Experts of a small language model: 128 experts in each of 10 layers, 440M tokens.
Below are experts of layer 7 (counted from 0) of a mixture-of-experts language model. Rows are named router (the router's row for the expert), down (a neuron's output weights, with its number) and show model dimensions 0-159. Each number is 50 + 10 x the weight over its row's rms, rounded and kept within 0 to 99.
After each expert's rows: a language model's description of what the expert responds to. This comes from a sample of Wikipedia text that the model never trained on.

# expert 14
router:46 37 42 69 39 54 39 50 60 56 48 34 58 39 32 60 39 50 41 63 37 36 58 27 41 51 47 62 48 43 72 64 57 50 47 58 53 47 44 48 58 38 47 56 66 70 62 48 39 30 55 43 49 61 54 33 47 47 53 54 54 52 61 52 60 53 66 82 45 48 51 42 62 63 39 27 45 43 40 50 60 51 40 52 54 46 46 78 47 45 36 51 50 33 51 64 35 54 47 41 64 54 62 62 46 52 49 50 39 39 52 49 55 62 47 46 44 39 46 42 54 41 59 53 62 47 44 50 44 64 51 69 42 42 50 45 35 50 44 39 54 33 47 35 58 49 74 51 53 52 58 60 52 63 49 41 47 69 51 43
down0:61 43 51 56 72 42 72 50 51 49 50 57 62 42 54 63 58 46 54 23 49 63 46 52 51 59 56 51 59 29 61 46 58 56 50 37 53 37 60 47 49 39 46 66 66 37 52 52 53 50 53 40 35 40 55 33 58 50 44 49 43 40 54 41 65 57 28 63 48 48 34 59 52 34 29 66 51 44 63 59 49 72 64 61 59 58 36 42 53 52 46 53 48 41 44 57 47 59 36 48 47 40 71 34 55 35 44 27 60 53 57 64 47 50 62 45 56 42 35 48 56 50 34 44 50 31 39 63 57 47 43 56 43 41 43 45 54 33 56 53 40 77 54 44 52 41 52 45 48 53 53 56 62 44 42 44 49 48 65 53
Personal name endings

# expert 53
router:56 44 46 70 49 53 48 41 38 44 56 45 61 55 58 61 40 62 42 58 48 59 59 25 40 56 45 49 49 31 56 49 56 55 53 54 48 66 49 55 74 43 42 51 45 63 55 42 51 46 48 44 52 66 55 43 59 62 39 45 58 23 51 53 68 59 54 46 46 37 47 63 55 64 44 42 42 49 47 56 59 58 48 50 70 33 65 67 38 55 42 30 57 37 54 39 56 38 43 41 61 57 48 62 56 51 52 43 43 56 54 44 26 25 49 48 59 59 44 47 48 37 58 41 54 58 47 51 48 58 39 67 44 37 47 49 53 61 55 36 62 42 54 32 52 42 61 39 41 44 60 26 59 68 47 49 61 75 44 60
down46:42 36 61 39 50 48 39 58 48 48 36 38 56 50 40 45 63 39 55 58 57 40 47 55 59 44 52 61 36 49 75 50 43 48 43 51 34 50 59 49 49 54 49 43 49 60 36 40 63 41 64 47 36 39 46 38 52 34 46 57 38 60 42 59 35 35 50 54 49 47 50 52 31 54 56 57 51 70 57 54 45 62 48 55 56 63 51 48 53 41 60 54 48 65 51 41 60 63 50 48 39 37 57 59 34 61 45 81 42 40 48 64 67 48 55 36 38 32 53 50 54 59 56 63 52 53 71 38 36 59 32 53 67 76 38 56 33 55 29 42 42 50 34 62 45 53 56 57 55 46 53 38 50 46 58 56 46 52 49 75
Copula and auxiliary verbs

# expert 30
router:50 50 56 58 57 49 55 30 58 55 35 43 59 59 36 48 47 43 40 60 42 30 55 38 45 51 54 57 49 42 67 70 37 47 61 36 40 48 67 56 73 48 49 44 58 62 48 57 48 53 45 40 29 66 45 41 53 58 63 46 66 64 59 53 43 56 57 57 51 44 55 58 50 60 60 45 41 41 52 48 54 52 36 51 59 36 49 55 29 31 44 51 39 45 50 46 49 30 59 60 72 53 50 53 47 54 42 58 37 39 58 44 36 54 44 51 47 47 54 40 54 50 58 65 52 47 26 59 44 56 32 56 31 51 51 29 38 57 42 45 51 47 68 47 73 51 63 48 42 58 51 51 65 52 47 40 43 78 30 58
down0:51 51 54 46 57 54 25 38 46 48 38 55 53 68 75 63 45 46 51 59 42 39 67 52 49 42 46 66 46 70 56 55 36 57 67 50 40 51 45 48 37 48 63 54 58 44 60 49 52 37 41 50 39 57 45 50 52 48 38 48 42 50 51 65 46 55 44 41 43 51 47 52 61 47 52 41 49 28 38 61 67 49 51 53 43 46 36 58 64 44 58 58 60 50 47 49 39 46 53 40 41 54 69 30 60 42 48 48 42 33 44 46 53 32 66 42 46 55 53 64 63 45 71 33 51 50 38 46 45 68 27 50 56 63 44 50 59 35 52 46 46 57 59 55 44 35 29 55 50 57 43 34 53 56 61 42 72 59 33 71
Sports league vocabulary

# expert 57
router:56 48 45 72 42 52 48 44 56 51 59 29 51 54 47 58 42 55 47 39 49 41 48 45 50 53 48 39 59 31 58 53 42 56 43 43 53 53 50 54 58 34 46 60 51 51 61 56 48 59 55 50 63 53 48 39 57 49 54 43 59 42 45 30 68 44 66 61 52 37 53 60 56 68 60 53 36 53 55 48 60 52 50 36 70 36 50 63 48 48 51 11 54 27 55 56 43 51 38 50 59 69 57 43 53 55 60 57 47 46 56 35 46 32 50 44 42 52 61 28 33 41 50 59 52 37 51 68 49 61 43 63 54 40 41 46 43 29 41 55 59 39 65 39 63 59 66 31 47 39 65 61 65 43 32 48 48 49 51 59
down0:39 46 54 33 61 55 51 49 68 54 35 43 53 57 38 47 44 58 63 69 61 64 64 56 53 46 37 48 45 38 49 47 62 44 56 59 55 70 36 41 51 60 46 60 50 48 50 39 64 42 73 50 47 40 34 59 39 34 63 67 34 56 58 63 51 35 63 40 43 57 34 47 46 49 40 54 50 50 48 58 64 45 52 42 46 59 37 59 68 55 60 48 34 57 48 49 54 54 76 41 53 47 61 72 62 29 41 49 43 41 40 25 63 47 50 45 47 34 47 40 47 54 48 65 61 55 41 45 38 63 45 68 30 53 54 38 56 44 39 56 48 55 46 54 58 48 59 60 41 67 57 50 56 41 50 62 50 55 50 43
Linking verbs and separators

# expert 13
router:42 50 53 70 29 62 43 57 52 53 62 51 65 65 43 55 46 75 48 50 39 40 46 31 50 45 41 54 49 43 54 45 54 56 49 44 55 56 51 67 56 44 38 51 59 66 49 46 40 46 64 47 53 66 58 48 58 52 49 47 49 39 41 47 66 45 58 52 43 61 43 69 50 70 54 52 50 62 24 49 49 52 41 48 68 53 66 70 34 38 42 40 52 26 49 40 45 45 31 43 42 58 48 46 60 55 63 49 46 50 51 45 37 44 43 34 49 63 54 60 56 47 56 48 36 46 45 52 42 64 45 73 43 53 55 53 41 39 53 53 59 39 60 25 54 40 71 26 43 52 67 57 51 59 36 63 52 39 52 52
down0:53 41 53 55 40 60 40 32 41 52 44 38 40 42 66 52 53 51 61 35 43 47 44 42 42 39 41 47 50 53 39 51 62 46 47 52 53 45 41 38 51 62 55 57 42 43 47 58 64 42 55 46 60 49 45 62 28 27 72 43 53 57 43 41 47 39 49 47 67 44 37 35 64 50 65 41 48 51 48 21 45 65 43 25 35 40 55 64 52 69 54 55 45 66 46 59 48 56 53 53 48 60 47 45 57 49 53 43 59 33 55 57 63 62 69 34 42 61 39 72 47 53 39 50 30 33 48 38 35 61 55 56 55 58 59 52 54 59 51 58 42 29 57 54 65 34 58 60 62 59 57 48 53 39 46 55 51 36 54 50
Separators after places

# expert 18
router:43 23 62 52 37 44 44 33 49 55 47 43 80 62 53 41 45 53 39 51 48 25 64 45 36 49 55 54 63 37 47 55 38 60 63 37 60 50 47 51 63 42 49 58 37 57 58 37 38 46 57 44 57 70 53 44 53 47 52 50 45 46 43 50 66 45 41 43 39 47 54 63 66 60 57 39 53 53 53 68 50 67 43 43 64 48 50 63 44 49 37 44 57 37 42 48 48 48 37 55 46 70 67 53 47 53 60 68 40 47 56 49 36 39 48 41 38 63 66 34 45 36 54 43 41 36 37 59 42 62 44 52 47 51 49 55 40 35 48 61 54 37 53 31 65 47 58 36 57 48 67 54 54 62 37 63 56 61 38 54
down0:34 53 41 48 48 51 71 47 43 64 29 52 63 39 46 57 55 57 62 53 48 57 60 46 57 59 66 57 65 49 47 32 41 25 67 43 45 49 46 58 50 49 39 39 54 35 48 62 67 64 39 76 50 46 26 59 52 60 35 57 42 54 61 59 59 47 48 35 58 31 50 60 70 54 28 57 41 44 56 43 50 52 52 48 41 57 39 40 56 46 53 53 32 60 65 47 44 60 62 66 55 50 41 54 47 54 43 57 53 40 52 57 32 46 35 41 46 36 43 46 52 61 47 46 55 49 50 43 35 43 42 36 51 64 45 48 46 51 53 43 45 60 58 48 66 34 34 61 29 36 46 36 50 57 59 46 63 52 52 54
Table cell separators

# expert 46
router:38 51 58 65 51 52 35 45 54 56 48 42 42 56 53 55 41 62 41 48 48 37 44 39 43 46 58 64 71 34 68 53 52 59 59 35 44 51 48 53 61 39 29 52 45 57 54 47 33 44 53 61 48 63 61 37 60 58 51 39 44 44 53 37 72 52 59 57 59 39 47 64 63 62 64 40 49 42 37 43 50 34 41 40 68 27 63 68 46 45 38 58 55 20 47 58 57 53 29 60 62 63 57 46 46 46 50 43 51 45 59 41 29 34 53 50 39 62 50 41 51 41 44 54 51 35 52 65 45 66 38 64 62 44 45 47 37 59 43 64 58 46 52 42 52 54 56 34 53 53 57 62 63 62 41 53 51 46 41 63
down2:39 45 54 62 54 47 70 47 49 44 49 38 33 62 64 58 71 43 51 34 61 52 30 46 65 64 49 67 46 47 54 40 28 45 51 47 52 45 18 35 34 32 28 62 55 28 52 38 32 68 55 52 48 51 52 50 52 49 60 55 57 44 43 57 50 58 44 60 54 46 51 43 41 49 27 60 44 53 58 64 36 50 39 51 48 52 67 37 48 31 60 57 43 65 55 51 43 47 49 42 46 45 45 51 46 50 64 52 53 54 56 48 30 54 56 62 56 64 66 35 51 56 52 54 62 31 62 53 43 55 66 58 49 32 63 50 54 47 41 49 54 29 51 44 63 51 60 53 55 46 57 61 47 57 53 53 47 58 50 56
Narrative verbs after subjects

# expert 12
router:49 38 55 55 43 39 47 43 43 56 49 49 64 53 41 56 37 43 44 38 39 22 68 42 40 40 60 49 61 42 63 62 54 55 68 38 41 46 41 49 43 42 42 52 41 59 67 53 40 49 54 42 36 71 49 51 53 59 49 46 53 49 57 50 65 61 48 62 37 49 57 57 58 53 56 42 46 45 50 59 50 54 42 38 55 39 37 57 47 50 42 51 40 52 32 60 44 47 36 52 57 55 49 45 48 53 57 58 39 33 59 61 35 58 51 47 37 62 61 48 53 39 63 64 57 40 37 54 49 58 41 49 55 44 46 29 36 50 57 56 52 44 50 41 83 55 65 49 56 64 62 56 53 63 36 54 58 87 23 56
down0:46 59 55 28 64 58 52 46 74 57 43 43 46 58 50 63 65 26 52 50 25 52 44 62 57 50 46 62 70 48 44 33 54 52 36 49 63 49 32 49 55 50 40 56 50 32 56 35 49 41 48 59 42 63 51 41 48 57 50 58 50 45 50 53 65 64 53 22 43 64 51 34 48 45 56 33 40 45 56 57 52 41 46 41 52 53 53 48 60 43 59 35 49 43 53 48 40 26 68 39 48 67 42 35 42 56 52 49 47 51 68 63 45 39 49 56 45 59 49 36 61 50 65 55 54 32 40 64 66 45 46 60 42 41 55 59 48 62 52 51 47 45 60 58 40 56 51 41 49 54 62 31 36 52 59 53 60 33 65 49
Sports table entries

# expert 5
router:42 59 52 56 51 62 37 46 38 60 40 39 64 61 38 48 51 54 42 57 33 48 65 40 41 49 66 46 67 37 63 65 54 41 56 45 47 56 43 55 56 28 52 48 46 70 56 50 48 37 58 51 51 53 67 36 56 52 44 54 59 38 64 56 64 34 54 69 46 54 66 51 53 53 66 47 36 50 41 59 51 52 34 51 67 34 59 50 30 39 48 33 58 58 49 51 44 44 55 57 57 56 37 38 47 62 50 67 48 26 47 51 34 33 41 32 36 42 65 48 51 46 54 64 54 49 53 60 36 58 50 66 44 44 55 37 51 51 60 53 54 51 61 30 49 55 62 53 46 52 73 52 48 53 29 59 68 58 42 51
down0:64 49 62 52 51 52 40 63 55 38 41 43 41 70 52 46 41 37 47 49 44 58 73 56 38 36 58 58 61 57 46 51 44 53 50 50 49 49 53 52 46 29 42 63 58 35 34 48 61 47 50 33 29 45 44 46 60 65 49 50 50 48 47 25 36 55 58 58 64 36 51 60 48 48 65 57 59 46 44 59 51 44 46 70 38 56 47 36 48 33 43 41 40 57 64 37 56 64 53 71 58 62 57 28 65 49 53 51 54 56 43 35 67 52 50 51 42 62 61 55 48 41 61 55 50 47 47 43 41 61 56 46 60 39 68 39 61 63 66 64 57 32 38 52 44 44 57 33 53 49 47 54 54 31 45 50 58 59 51 27
Name and title heads

# expert 19
router:49 40 60 56 42 62 38 38 58 43 46 51 46 51 57 54 60 56 39 56 50 32 54 51 39 30 51 58 52 44 52 51 57 55 52 45 32 52 38 64 79 47 42 39 38 68 63 48 37 47 60 47 53 65 51 43 62 54 57 38 43 39 57 53 66 37 52 58 69 38 38 50 70 56 70 51 41 42 34 53 54 54 33 31 54 35 60 66 45 48 52 48 59 45 49 72 50 39 74 47 45 59 50 59 60 53 58 66 53 48 50 41 35 37 37 45 56 50 52 49 52 33 54 58 51 53 59 47 40 59 32 58 46 49 56 47 31 56 51 56 59 41 35 49 69 39 45 36 40 49 75 42 42 48 51 44 57 58 46 62
down2:62 45 40 64 69 35 40 62 43 63 57 51 36 60 47 44 41 61 32 53 57 50 43 40 52 61 57 51 51 49 53 57 46 43 45 51 46 52 56 48 50 53 55 51 51 60 54 38 50 34 42 59 47 53 53 68 47 37 50 37 56 56 64 34 50 70 53 59 45 40 40 36 42 41 45 52 55 56 51 54 56 48 50 50 53 43 42 53 41 46 55 43 30 64 48 48 72 58 73 45 34 45 50 62 59 38 40 62 81 53 52 42 48 52 57 42 51 65 47 38 59 47 69 28 48 52 49 53 51 52 68 43 61 50 38 39 52 44 53 33 56 50 41 67 63 23 37 21 54 51 56 66 56 50 39 47 52 55 50 74
Numbers and year prefixes